config.yaml
d_expert: 512
norm_eps: 1e-05
qk_norm: false
attn_scale: 0.0884
tie_word_embeddings: false
init_std_qkv: 0.0353
init_std_o: 0.0438
lr_mult_up: 0.608
doc_mask: false
z_loss: 1e-05
train_tokens: 258100000
Below are experts of layer 7 (counted from 0) of a mixture-of-experts language model. Rows are named up (a neuron's input weights, with its number) and show model dimensions 0-255. Each number is 128 + 32 x the weight over its row's rms, rounded and kept within 0 to 255. Numbers have three digits each.
Before each expert's rows: "gets" lists some tokens that make up at least twice as much of what it gets as of all text. This comes from a sample of Wikipedia text that the model never trained on. Tokens count by the router's weight.

# expert 1
gets: " of", " in", "-", " The", " of the", " the"
up11:178130127159110114148133160087220125114109197137107119109137110176126139154201151118084179149111094140137111077209157164173095162104142118130172158119171097096142172104157098149074133184188103146125183144042127159110177124088158111163093095135041142070073136120102151124152145124120163154103145147118098157107136111133082116131094097115093109135143162142111117096155076128112113168113163141103094109145171082132144123104162136133172119163132126149110114155097056115145101140111095136098154151083073110092107132149107091112111034127131109144137184116116135151114095196126145108104136137149135078156126144169127099153107151200058093097174130165169122065144129104063138177151132182102112131159138139122084127218110123151089144117118094169130102111203175142144132171114098
up12:140089117116206141163161109152170117173100086122172118117135150184122187125132142104133071071144087095080129084146127199100165121143157123117157129115086173178137112141132137117138181129095129149160130079090109146129145185135200123070118146105186154175147114165173063159152117193100123110130124133166125121149126114153125110112140101081110149126130050099138127206120125127157150125082098124140117117122179086114107160144081141104114106137145115161141113165097098134135157205081125119083185129154112039165121060127156144135152128161169142144119090168120123179144214134112176097125119112152170116082176196094099138112133097097157128176095099101050113144126109105165131167131127142147158112182125099102102204178150123141103088142090097125157167149092158106066171100110085
up13:113210064090174121100152112165096168107165125155111106152189100125195132171126098098165137104110120174104092115088112093118149093168070097158104152123121078126185108094126094122126120176112204104166099167110146144115105149131145119084097120075131130116150170126162143105139108114136131106168177165089154132122073126097126128148186125116159159160101077159153155067105152101167158088090157116097125110148106171102110182107123128165110171100141108185163175058127222144116124105166112053072094085114124160105126180139130176148165075118113122120153094147127126151118129115071111167129165124145135047134152178152137123111159124111110116174211160044148114134138115078125120135100123096140122180099180188127157116132109126113147140057146173114134110146123185071140149162164112
up14:118131108127066126101131129191136101134103110137105081075126101109089146118077239123087159128097058148128166118133117165114115165067121171084147080150141127215086113085089128181098178181110198093107109083088113133138161019150141175187097107104145152108131072112128129121129152100192110136102137158129139076163088163106155196169121132154137052119189148125131097133129137137167136118154145135154107129106119145159123074139167102168135103176137083118106175151096121113133104181161127102107164132098155076103083129079070176091112141139063137111147163099132148140133138130092099134101113128129090156127136121170097114157197104119089137207134150099107148149094175150160122158113112126104090154120154148154110127104185099150149102117135148152169094172158110107100108165191134

# expert 7
gets: " | ", " ", "–", "; ", ": ", ") | "
up11:099132076137174157145079174216095138119111138110159087144158103204121077077136149097144094140114142144166113073134186181126128081089120121094098192151094129103131094144157130146119149143111159054157099125141130117095155141116121116078154150123183115157098232102130118120169091126137084173142154123115136126163136116120149166127181096172159101088125095125165085179134121108116100144181167101046144129134092149147169159142138104084139108124072142126182156104137153082102116086188137162113135176131116170092134065122164082137081153079183109153150105120146134197101120119104117128115110152146084155135128097082165169102129137065114163133168072107169082103143180093140117126198121110137058167167182073130110116140197138126115104143139139142198149099140147174138097156126117
up12:191210165137131122158173157172088109187128134153144103093164124144164154107097084115165096168130146140120140161164141177125131136127116144120079131089070103096126126110093155053089068057121111144155081161109148098078133163123145100107101097153087089137122119077110123132126147142158151123103119111122127133176161098103123158097124157108168072107117140126169108102159119151107154097178139157134130203116088136133182130154151108136087132172112092155129131203139082106157206141105120166109140162137111206155092120075119162106132079107084111074168137156139162167120077114122140116092128154141166110122102163196143163104185078087109079092123112109153138119155093068107100090176177138116064077087161132145097166114126125090191091121130151169070214170148157089128081106127128
up13:104134047091119163127120160172096097162086110129111083128171156126152076149172166186094136120149102127154142104113103090154150151180078145126166130106178189137135107167125060118112148142078166085131162185137123114180142155110064140091125139184153130141133135127120101092102082166083095112094088134097140127238125063140154151105175121105160082154102157099121149056076196095137105163144154115146145111129123133144070135150103174150079086164148143170093141120098096119081104175129191149153101165151118106119085087098110091161148094178160150159143160118075107156087195134091130124066137120132145097082147098068113152100150095096159165114106107180116115103160143186062178129162129134109143170116156136082142136161146111105087152147094098157149119156106083143182138151132142
up14:132163072113146149118185130116050132122119166095120069171129175120108114135073125100081121202146125072098163089128157119119157136105178145126130128159115085172169206178086089114132098078176144104081154202163083146161123146093077146106096113103134182101123101133168175134127135097110119154071122170172132112074120197134083152155099128053112119139134136160168159132084156116095146136151174115126115154133118130193146160105099140111185110103127100056094085160125087058131144146167078117075105165108103176095140139147121099096093095140137162130155142061186084164182099168108176098094194115140071176154147095129144144105136108108085175151141120124060113121124092098134099176152108170172105123129119108117093119106120125153140165130111125109063132148070116130104151129129121

# expert 0
gets: " |", " (", ", ", " |  |", ")", "=="
up11:164089126146130075167160118103100149101121101093125095147148096104109182156126135163164134148103098104144116195041168143121163163135160160120093130125146156137136125098139159129104135159191044130128129226155104151165183076118190134192113122134122130140146131116185115141093179125151090096134139088158109183091059150137169167108144090120150139111113152150140068159098117123088172067162075128093122137095112120083120133136126156185094158118087170140167136164079168123109156136149126148130098108083139127096155139148165107068152064162140116114113165072184131085142168151110061149054164171113132132101168174105166143102090099150093113152101128097135112100132081140178127072103066119150146193131075112115159173135113123171118137093161146111154136078144092182192090113129126
up12:147103106124136139122130143095141121124169179095177172109079117145130123126175120100172111051089134112115099120063081091179131096082151124110087193162146115122157164112115167078120168176039160152096139152121124121110120128107066122141116131132103134132123129145161127167135146144134145118119129145088084090148125132160103129177124123121158114165152130126138137129089163124121144160100156187146128078181105160132117162110139149127051094053134098136172130095123080157095133093174155127117116131099097191200096196146121131120126191112111133136092143115179135093138123147190169103150109089046105073171154112061077129134075144165172171148202197102095113172178116107176181100145123122110120116088106125078124109106072199083083103150124107164120105160141169167101148199118125
up13:104146100080183107161155136131139118123080186184151107086103116136151166186152105167093130092141104170190103108122059124139203122070167145109129158114130140123146110185106111088183109102157112120078169139153164063092147065165059107094173104133102115112143092072076139097127146111156123092102104087131141134089110141063168112144173093158103190144145173168081189121153153130184090174145131153127093121104135104116073091115122150153092153114112189168136163156120144128192118104149132099133075125119140108167094155098130161037155090124105185133090117156139142173087103152145109148167117105113130154129178106177110076133109159162085150141113097096149092102100109145176165072159194092132118132115130192127121113153146107146105105119067079114172101076140158117135107142096160
up14:148139112142138086155115136152173095141170133086128102170154152149120101132090119184152136146125132156141075064158170117117145141069128147117069100094114073115090116124071124130150080108128132139130102128136128125115083162152113150142144165077129132092082193104217141153123151128130126133123112115106196134119110101113168119109114124130146157166080111130105174120136099162117184093184093116098169061086137114017092116097127151146158187151175150085225117153119116131190137116137104104191142134114055144164139159158154107147149176185116102162178058097095149175099124121118173100060099105138072093153153094150145115171125118134120143141103150114130139120079103131129116099161157127195143083121112116125125128079133116132135198063062167212148176140096152143109114160117078

# expert 2
gets: ".", "i", "a", "n", "s.", "h"
up11:118210147093097047153128158136124162217186098121122178110101107103099123129153121152085126155123148149122091087111145192140156163153112166145091138163124158092144149122176116088110133085144147076097079075133138141157144114143090167164138192175169107161169158121144195151132072183169144179087155109120099114132097104134107137135176145140171174089133155135157148168113108130147110133103157076137182147149116104110149036151110151185137150107111168164226124087092156123140156107109124182147161162133143139081148127062118063156103103134126139142108125138063111157108113103160098162107134156179164139123107182155124149151137149113095122118100148123084129127148094161051112117104141113141164168184085069095157078068090148127084125037161122160153131128117142110164144112114127
up12:045083140117112221121133117162143136181120113137114170150096162130179097125161129095101167111136146066094100119063125150133125127079117156068133154172145111155141083152092120173171055112130108119135107098179117187123140158122160133140132170134149166188127128164100161151128106109104144161161110164085145136106137080089134158118108131094140115167114121143120143117089059123139135098106091118178079155138140139114125172108125143105126137169107086119064140081122161099173126165173198105131118192122098112094118185123167095074123067135078161153114095152110125137106124100129211191114150095148133179152128120137158160124110108157082156179182100126141079089113057141163136111149129116125102167130209078068141205142157074141111165100099095093073155099187116100098148131100098
up13:161108085097087165134076110137119139082153139154115111175110159128136168087164092157122153128144144095180151106149143167120176169098143088129136143122104131127117113090099145194179115146183114154117137116136198169137110118180108157114094155135146133105124206096093109152110182099154114137141154144045156104086098136128168153145086113151119084138216166165140081156165119107115120122113127154070082129109129150176086108119182067159110138145157166146123124174141171151201157168137100089143073120120128111131145129144107098110176102099159110118097099070102167119097131134133109125080146136108158145133078133179111199132102113100098138109131090205138128148157153135131132106159100182110132084180117049102134110036102142125090104154103114209120169058085154178035152128123113
up14:156108136082132129087173150093091142177088114144088129108098131093095144097082174087122125124105138112135103157123129105153095090107148162090172181133145117127166091178127129047174115154119112132137102141125162069152130135108097153035040085100168149063055145068146206151158115153142128124111063131086146102184120104140112132107130136181159098141074171159124181129167035132137147111137118141178180180107140109123105144079179105064104117087112190160143168116141147129114123121131136133117130169128125175146107145048146124135131142101127113126113155160201130161141165130130150159100143131156169167150117177157103102065110074174122120086146149082102129113146099173067081110122152143165114108136064062135105141102161121165091142080144157153084105163135148113104156151132099

# expert 3
gets: "\n", "1", "2", "\n\n", "0", "| "
up11:186149103138175096108115090109144120120150122133147170123141175147112123153154081111104101122088140167157170042150117110123115092151094098156147106123114107170137128081161096054086152125134159152143113118133098103131194149124069168118103178119117097099163118122118132105135107098086122105133142103146150151113080140119072085150059137121090145123140106116120189178086141131070109083113147171131086169134119145155085116135179192126087111079143144097141169161043154193161155113121099169117106133149110121142099154150208114124121047130146103130082180197114108138155092082090122160154168074114167085161180153179111164178118135050096067101090064137163156165089135105174118084095117079134103083127077123105170121122141135111112177109135152152116083151134135144183167124146184
up12:060198164142145160131144073131100169134134146086083080121146101174135118119126153149121129139100144145116147096123032148142080178135160104081113137150138101144084138142136161143167119147113103121170059125155134123161164140171109172091129062101164126168112150182162141131130065095084154178173120173109089104127161042128107166145077110086123132150135091120195124164115149130094105139132094128076117143115123084152085068109085106107085132163110116093180138150193077176154120183129108146137116149164124114135163170113145128101136119108064092063102112103133098120159146064117179146142162140176140123164116101149123146154068108099106183135106163093191120200123078122163129051100089114106078132133089082111094131068161140147123121181186138164106139130165089133145113107152093
up13:151125173141115141085058104127171085164121154129101142093128144186130123110090107078140137163222139136119102151138112182061149114076150077101113176175157107103064132115126069102104043128105175098088079155070168144136041116102131078155142113097135177142146152136165096096160099197112149177061169173141119086116127095198165160121079138091166153076130087157146151164120106155140107175124117189079158142135083116145093112167103133093111154073124145172104171126128112173157153142110178179125061140121142128158147085148144088132136140109111117056129137084112095170088086187143175119150105128157082129139175119135135114129181129105150170128139138138148111174184122146126116138128113113117110129122137121206105112162126163129118105100137124114081178097146140151136075112163106
up14:179062076082094102161150114111096158178087077145155196125118103092131138132135116108206144122180129122138147095170081143109118221114133133159089160125114170100108151080159190166113129090044091117115117119128124150109123124142123135149148111140165122181090159175182114165091175093125178155158152137090141099120153170093180147211119114133099150106105111162203130155123161080108177119102121098088131105154194147139083131178122130084135164124131144136201118132076078173081122141150128132097139128095075115133167136119111149159130138170098114151167112111152151115111151083110151149183083117065125173070146132116099100090127122088135096153112143112151094104175177148170121131131184079081116133106174124119118080102102118167129137126180142123119084087141185111046080138120093